{"num_hidden_layers": 8, "hidden_size": 448, "n_experts": 96, "experts_per_token": 4, "d_expert": 64, "d_shared_expert": 0, "hidden_act": "swiglu", "moe_layers": [2, 3, 4, 5, 6, 7], "router_score": "sigmoid", "normalize_top_k": true, "routed_scale": 1.0, "balance_loss": 0.0175, "balance_bias": false, "router_logit_norm": 2.0, "init_std_router": 0.0151, "lr_router": 0.000899, "vocab_size": 16384, "norm": "rmsnorm", "norm_eps": 1e-05, "tie_word_embeddings": true, "optimizer": "muon", "learning_rate": 0.00373, "beta1": 0.95, "batch_tokens": [32768, 65536, 98304], "max_seq_len": 1024, "train_tokens": 319300000, "max_steps": 5453, "dataset": "wikipedia_en"}
Below are experts of layer 5 (counted from 0) of a mixture-of-experts language model. Rows are named router (the router's row for the expert), gate (a neuron's input weights, with its number), up (a neuron's input weights, with its number), down (a neuron's output weights, with its number) and show model dimensions 128-191. Each number is 500 + 40 x the weight over its row's rms, rounded and kept within 0 to 999. Numbers have three digits each.
After each expert's rows: "gets" lists some tokens that make up at least twice as much of what it gets as of all text; "comes after" lists some tokens at least twice as common just before its tokens as in all text. This comes from a sample of Wikipedia text that the model never trained on. Tokens count by the router's weight.

# expert 94
router:477436489519517485444502441532557523501516515522485522525423434542517641545452503488471485498519469424479486525503514498468527511437509453498494467593432566532448491438509437439426512538523514
gate0:469496455495555487489485469509496472525448416574526427530439443519536504427480476490508527449420486444468490540469501518488515503491484520491519487499552553556406533457542505452462455461479578
up0:500508526525432540506507531523458510492463477529483473562488483526535479470487432545520457423462552415497527464502530434500509544487514520527493479416432488566404512454566532442503524518556507
down0:601471519480483517484501568452519463510467510504420431447490471535488471489465516460497478489539543445457497515506521480500437482461510497512531491523517636594494535497478474492514512470520502
gets: " the", " a", " The", " an", "The", " his"
comes after: " of", " in", " as", " to", " for", " with"

# expert 5
router:521537485484541476487509491577470483457526489462459473449465534484473643491488485468525620540553424451521552510468496460491472531523490448566553485499501530477501491446496484441512499529503506
gate3:395396532464565497540402481528479508500545502453495497507565505536497534448482505453487531494445551464535512454489460484558483517491403490494489515545503499415524569468470545531560527561441515
up3:487573494445495531531515500495503512528542442534538553431455460470520482471442563478529427534399428523506459470530529395518496456559436512485442460467502503412477520469461477457541475539602465
down3:563500471598458541500549478543516550546452541506473545541615550477518537453480506496542558528540485477455563462459549484480531523482481435507551471508568502482550494521557441535483443435541474
gets: " the", " of", " The", " a", " that", " with"
comes after: " of", " to", ".", " with", " that", " for"

# expert 23
router:476513516537493546470483522462503513431511507543478480515500483606488445472501524483461470460536536529533534475480482507513536480493489462474465478480517496491490508535545521518513512479508538
gate3:520532413458532495482481527473524546467588552453468472475469497547452501462506588533520504489591491468480555463472449536515518440470525490536570628532465526526410469570504516499488503499503451
up3:488487431510516491530489488490519568481584476464576498533515512490502485490568485484479463480430541491535495564518574496511500469552518506515532437483502497506468546570480427521477514423481528
down3:563492465594517434541524456563504556517517538544504509567472488476515456504552542515484538513547442503471489475444486466459462491519450494503443519492482492553544449510479502557519547495524473
gets: "\n", "==", "===", "/", " '", "–"
comes after: "\n", " |", " ==", "==", ".", "==="

# expert 6
router:485454474514514526470526420544554491486542542523478567483445424547516615570465484508480456480509460417529512543467538443493512545431481440516528470577402579549493517426499440478407508510526486
gate0:498449558477506509558436452572567505484460508458545498470506510528508535516481576492513534485415527515502505481506545514493539508476479479470544505514489462480531429475464449527427449413479503
up0:484438530509504504473528529446453555542535463529551476520507453477502490500576491470554482460496481538531490546478507504536478488409526499457436563560516541480600489459538498527479493565480479
down0:481468575568438488479487511586490529453587476575487537525468553493558467543561465492468469514541506499515505502513515458546529482513525481540517545545423467460509534503463515486552538466525487
gets: " the", " a", " The", " his", " an", "The"
comes after: " of", " in", " to", " as", " for", " with"

# expert 69
router:436448540562496519477481534431494458533535465507522498524576511521529402459570529506497451470477485522517468482602470468508519548515493543441442415414526570440516513506510471532484432492529598
gate3:561519471490478510525455450543464499499519499470520430488528546475508504471488440509530542508525523481576486508540512546546404522557477460503546514473526544501524506504438440517452504575471542
up3:475566533415504462511584514503564435463475497464509514473597518475551476449448496490473500500484442472562416569521498465555463514451463590563428494489539481524556583531542464511506475476552514
down3:521566531577478468503462506494541415485590479575548449484459523492508460489540512528459480459481581488476573429424487501443418530532482516526502482536480507467505455537520524542442497478565489
gets: "\n", "\n ", " JPL", " information", "\n\n", " DF"
comes after: " |", ".", " =", ")", "s.", ")."

# expert 88
router:416450542553497473494546549458568472497477542528539528533536464570535429494596525500457426449462488523479527459474496520532554538535535532423436391482554559528515447506470482539448503520495497
gate3:506491494560520510481478505497540481444594501608538471476542508541514533509532475518483519479473517385633455476519485528499450500525531410536474515526516484508508503524495488471507548563428540
up3:545478549416560536551540502571536534488489514551487538478513524510538491492479490425544465542514542454466524479455480510520507435439471486529435506497483508522452484480534528520493468479503488
down3:485509506487452543562483464498490589568476565545514531470544413514501509482527486576510432556532579536447571469399496427563522396537581516512546517495461478522592460521572450489445496580537482
gets: " 0", " 1", " 3", " 2", " 4", " 5"
comes after: " |", "|", " /", ":", " on", "°N"

# expert 46
router:511502567504473518433517552456506456545501437479539547535550492534520446492441511492530467506476518564499544526515480467548512517497507543442489427458499505501507548494442498567517475463476503
gate0:405509506527551575416453478527458489479470454498536502507520494486486526498443491564445455504485480477459563452529500520504506501506463473531511538530518520526472559505520478532542468472457484
up0:448482518500462498571510388470582565511472451486462463435597526468532500489576517450508499480545450462492410456482452585615445377586561533482478498504443563451437500593503423499526556509502423
down0:501538573461545530515439472471526487462454442430530506464557452482540412448470513552413503573468546415488570491501475530469490489506492525481540485523497523562458584539444450490527477473452519
gets: "|", ",", "s,", "),", "e,", "a,"
comes after: "\n", " New", " such", " Kingdom:", " No.", " Rank"

# expert 12
router:514430480490483528479538425505561484548517552556514486535465474508484468447516504493465484498468487529511497442543529499509489444520532555469436451432555555463525507484464502542468536532566508
gate3:520524489557461527471504485494508466553438502440398568498472478493549492545458467424456526501504499478506476494485565505403473498524514445544501502535558501490469514454432448454509512545490503
up3:529485454497439403549499462489485577460453495522513460510542500531561471496487502519476515570542440540473424477508502442494530493541520458522466492533523416479500482511501383468493464600464501
down3:441457529533477496505486456473548490469443544516450413494458411542564456505510489448483473512410496492488478491552575465453528450530637526494475485476462417454496526513495448542446407451501482
gets: " to", " 1", " that", " which", " one", " first"
comes after: "|", " the", " (19", " in", " May", " October"

# expert 1
router:496467542586459522445480506422523517561470526558535536666490490485480479472553538493523502417435494534500553546524506531531556513458514527475507421434566537530526487497497525568460497470503447
gate3:502487520498585448529476520492526522450506485533455450516567513440500539407585453509473503533549520502483471545519558511537490467366479481490500537432450437592539457478476530574465511491498518
up3:509477500541534496511503544455472578495574518559566522535478469473554475505469539489469516460496528522513462415563574474466503565598483457536478439512421535512479516495539447442495520556429538
down3:498460497470454485509537539546477519424506498511566499531435462495551511625513490530529529539461460454539432432514484449510360524538468487504483508441382504507489415452447504536451480459508469
gets: "-", "==", "===", " =", " has", " =="
comes after: "\n", "|", " =", "-", " (19", "==See"

# expert 62
router:542468483541474479479493522439543495586466488534536547529520558533544381468560505510494435483425474468517539474519519452502531468484537523470471426462535502483549476481503476550451395497460532
gate3:552472480469529421511480502478524524478556407447495470468500494573506479492504549497515549564461416557515516600490511445468454574508501498400470516499568582497499488395438530520533503490459541
up3:536544387511552562533534447486524447487512533516489414498421492421482481517402497484457534508477406547477511577454519582524552421517492550524590499485485493532482483533461459417498486501549433
down3:416434454476460463473503496503518471541478446419528536500486515456533535462513494471428452493419568455520527553511525501482563462476503496514593523511472499530498491524537463444563553428540433
gets: " |", "|", " /", ";", "\n ", ":"
comes after: " ", " 0", " 1", " 2", " —", "\""

# expert 55
router:467457540578489587450519540494503514506519486522529453425515525588489425471536530550477480454453536499484468433526447524444613515542532491469439455495443603482520490505525524481481539468536568
gate3:594494477548580540536477501524390599530465555438528506514519555539510518447467464469526472510549502420491526491483501583503520515429509571523556489512468548411501498480484530449492534450503535
up3:461494485418493516497453508528497466465390577522457531516520498572540495460469476572555594486535521559474558500490595507521532447466472517426498450492464459471590410472457489535515500523508563
down3:492511471539471534511439451459494553442487526506463519461476500479521457501469550504518447444488519508534481451394455453494568494534456463481558545594453425586455448524593527504512521434471453
gets: "\n", "Population", " GN", " Interactive", "Original", "lo"
comes after: "\n", ".", " |", " =", " ==", "=="

# expert 10
router:543426553497522523465536498481541489538510453550479545557467557515511438490514472495508372462503511442461513476557488504516514503532533477453476431438581522494505525515502496594491500473547480
gate0:506498545436561511510581476500440465526511480465473436534537504474504514532467459477533473491527506531469448488570481574543454499562439565496558527494524493488476492457489539495520534428467512
up0:515505533423509493556511525489456465541487486561447433523601518493505490551488521468493556519494589516485498478485578524463446424471492443521486529499553509577455478457496513384519543448515414
down0:478535464501525542514391548510444482468477520546489475559544461562504501516536467546542512493544485483608512490535468477518509518395434542577529500535496457479499489525514462506503481565517512
gets: "-", "g", " d", " t", ".", " \""
comes after: "\n", "\n ", " According", " In", "In", " non"

# expert 93
router:513496554516449526471588511508559519567432504549552571601462476484526513486508522528460475443484500546472493546490501470465580517523513558502569427420551538499577472516476531559463528479462506
gate0:535437455505507510492451541531480601599473492449524494524434491533497512554499532603535516473548395506551517520498508453444515509406495529537586530580472470518504526461520485497599549485451541
up0:491552505510503509445437437503545574551457487590519431495556478476469473506461495523507521459460495505531458493534502500500453487508525466495466503482449538486472492487476501563467513493530470
down0:433480463510439463516549531528445499494461509460550455480446476552462512589505485514538504453481476535562536417462502470505557521513547453461570523457562516449422542551490511509463519452484499
gets: "-", ":", "|", " -", "=", " •"
comes after: "\n", "-", "\n ", " •", " such", " Binomial"

# expert 85
router:488401558547471498477519528476521476546486512491481534514530524518512398484559488508461430449378506502519478454518517520529581460518546540441498389447550435450540499505521489528528477490478502
gate3:521454476527594515524436475520521483486403485545519555498433451466549511441462512549522515484495502472553492493486486484533539464535532498532451503446446481583505557501493587501488463530491470
up3:465432463533489478521495488521511502492467535507489509552484516515450500505569531481587496557557578448533554453517504591535540447559517584495541501475534507510511531537488505492500526546478490
down3:405538512484539532522496482472525509517532524571526516463457565500525532481538484551511519530528477446525542470523471498501557493543466510503484509518504435537439383506496502551493519496536558
gets: " |", "|", ";", " =", " ===", " National"
comes after: " ", " 0", " —", " 1", ")", " %"

# expert 24
router:465519497544562510474542553431511543530452487502488513482542496472522443463591488515494505448472404464521447408505471504490485563477524512431541489465510439433557503520546547535526467541509531
gate3:578486463517539525448569561505508517526522478472559536519553443481487537496461456461463505540508483444485455460464542557475445512438470513553460553494460509436512541491595579468511501480583477
up3:473497495466508470506531504472482515580487470509508476496646515526533487499484541506501438487550563541480566537456502532511521430524527538434489503552532503440451463497496391510476504479501485
down3:507482485516512553539468541427526440524539463462487549503539509524444562450519399523509498536498453512537495501511506485469466417447466535542501494472482480553506511488472448560553478509488537
gets: ".", ":", " |", "-", " –", " -"
comes after: "\n", "\n ", "\"", " Succeeded", " Preceded", " DF"

# expert 27
router:489468511537548550488514504427453491480502475575496506463514492554490426482492557504413501502531524494548473521528441558508526482521472527443469483466491483422510483513538535515528486425486562
gate3:476507471505458472364574493525515490519499547539525473527582450483572512522437519520493589503506527481586478530510527509508549464500456522572437498557519561498476469523465541531523523519469501
up3:490476580422526478522527458464521448547488546523587491502455510560480509513547538496505479493471460459595561510416500506496516530497456444515432524465465504600429554483517533568503530445504552
down3:505517468580504495536492463535406486456533510436450551535459507540592469514435460432511466511569459475483480461494509531440457554425577498514481485502525518525590492492504452535536514530497524
gets: "\n", "b", " F", "c", " T", "/"
comes after: "\n", " |", "===", "==", ")", "."

# expert 20
router:522417516565536491481525554499547469558471539474491529499523470518518435480511496479469429491432479486505480513502525514554532527514542539507448402430508560468475497502496499525508487506493487
gate0:581397465547534505477498444473578494483551524518491492520533488555496494473492540397518560524574494508523497505465484508540569550444528451564551491434487524382496534522499479503545507424525515
up0:435528497435486522508548416490580526488436479465537486500558487472464486529485496468529532483603498510472514483510500529533574518454491417539396535538505457544499542505516529450499489497455490
down0:510446599490529475447538536475465553507485499477495482510475581517484540462481501509600530488614537470448513485519461520538351460486488456481585461631512444519482514424475449509465480480503537
gets: " L", " B", " H", " D", " R", " K"
comes after: "\n", "-", ":", "===", "/", ";"

# expert 63
router:509534479480522460474544478492475496535547517512479560532459472446526504460552534528519518509453505485477511436509510528542531533489506553421452425536520510474514471535542518484466533469440512
gate3:429471452477545474530524433426454524464467471565492491479464512459548515498449527575510517443511480468577477497439458506498514479510446469473457518530415501484491481517490487492437572510455505
up3:501510484507465424568547451534429537513534491536444521487434547549515505531482521538453478534475488497479471457512475502523570452541512485480549493533525442512545428534532404546476508528501510
down3:541475567474528548550497500522486503492501532511453460528553451562451470493535489529469523521432457539453503459580447509503574482467467530466537474489544531448505421457523550522475420522527517
gets: " ", "er", "ing", "or", "it", "ist"
comes after: " |", "|", " ", " as", " 0", " New"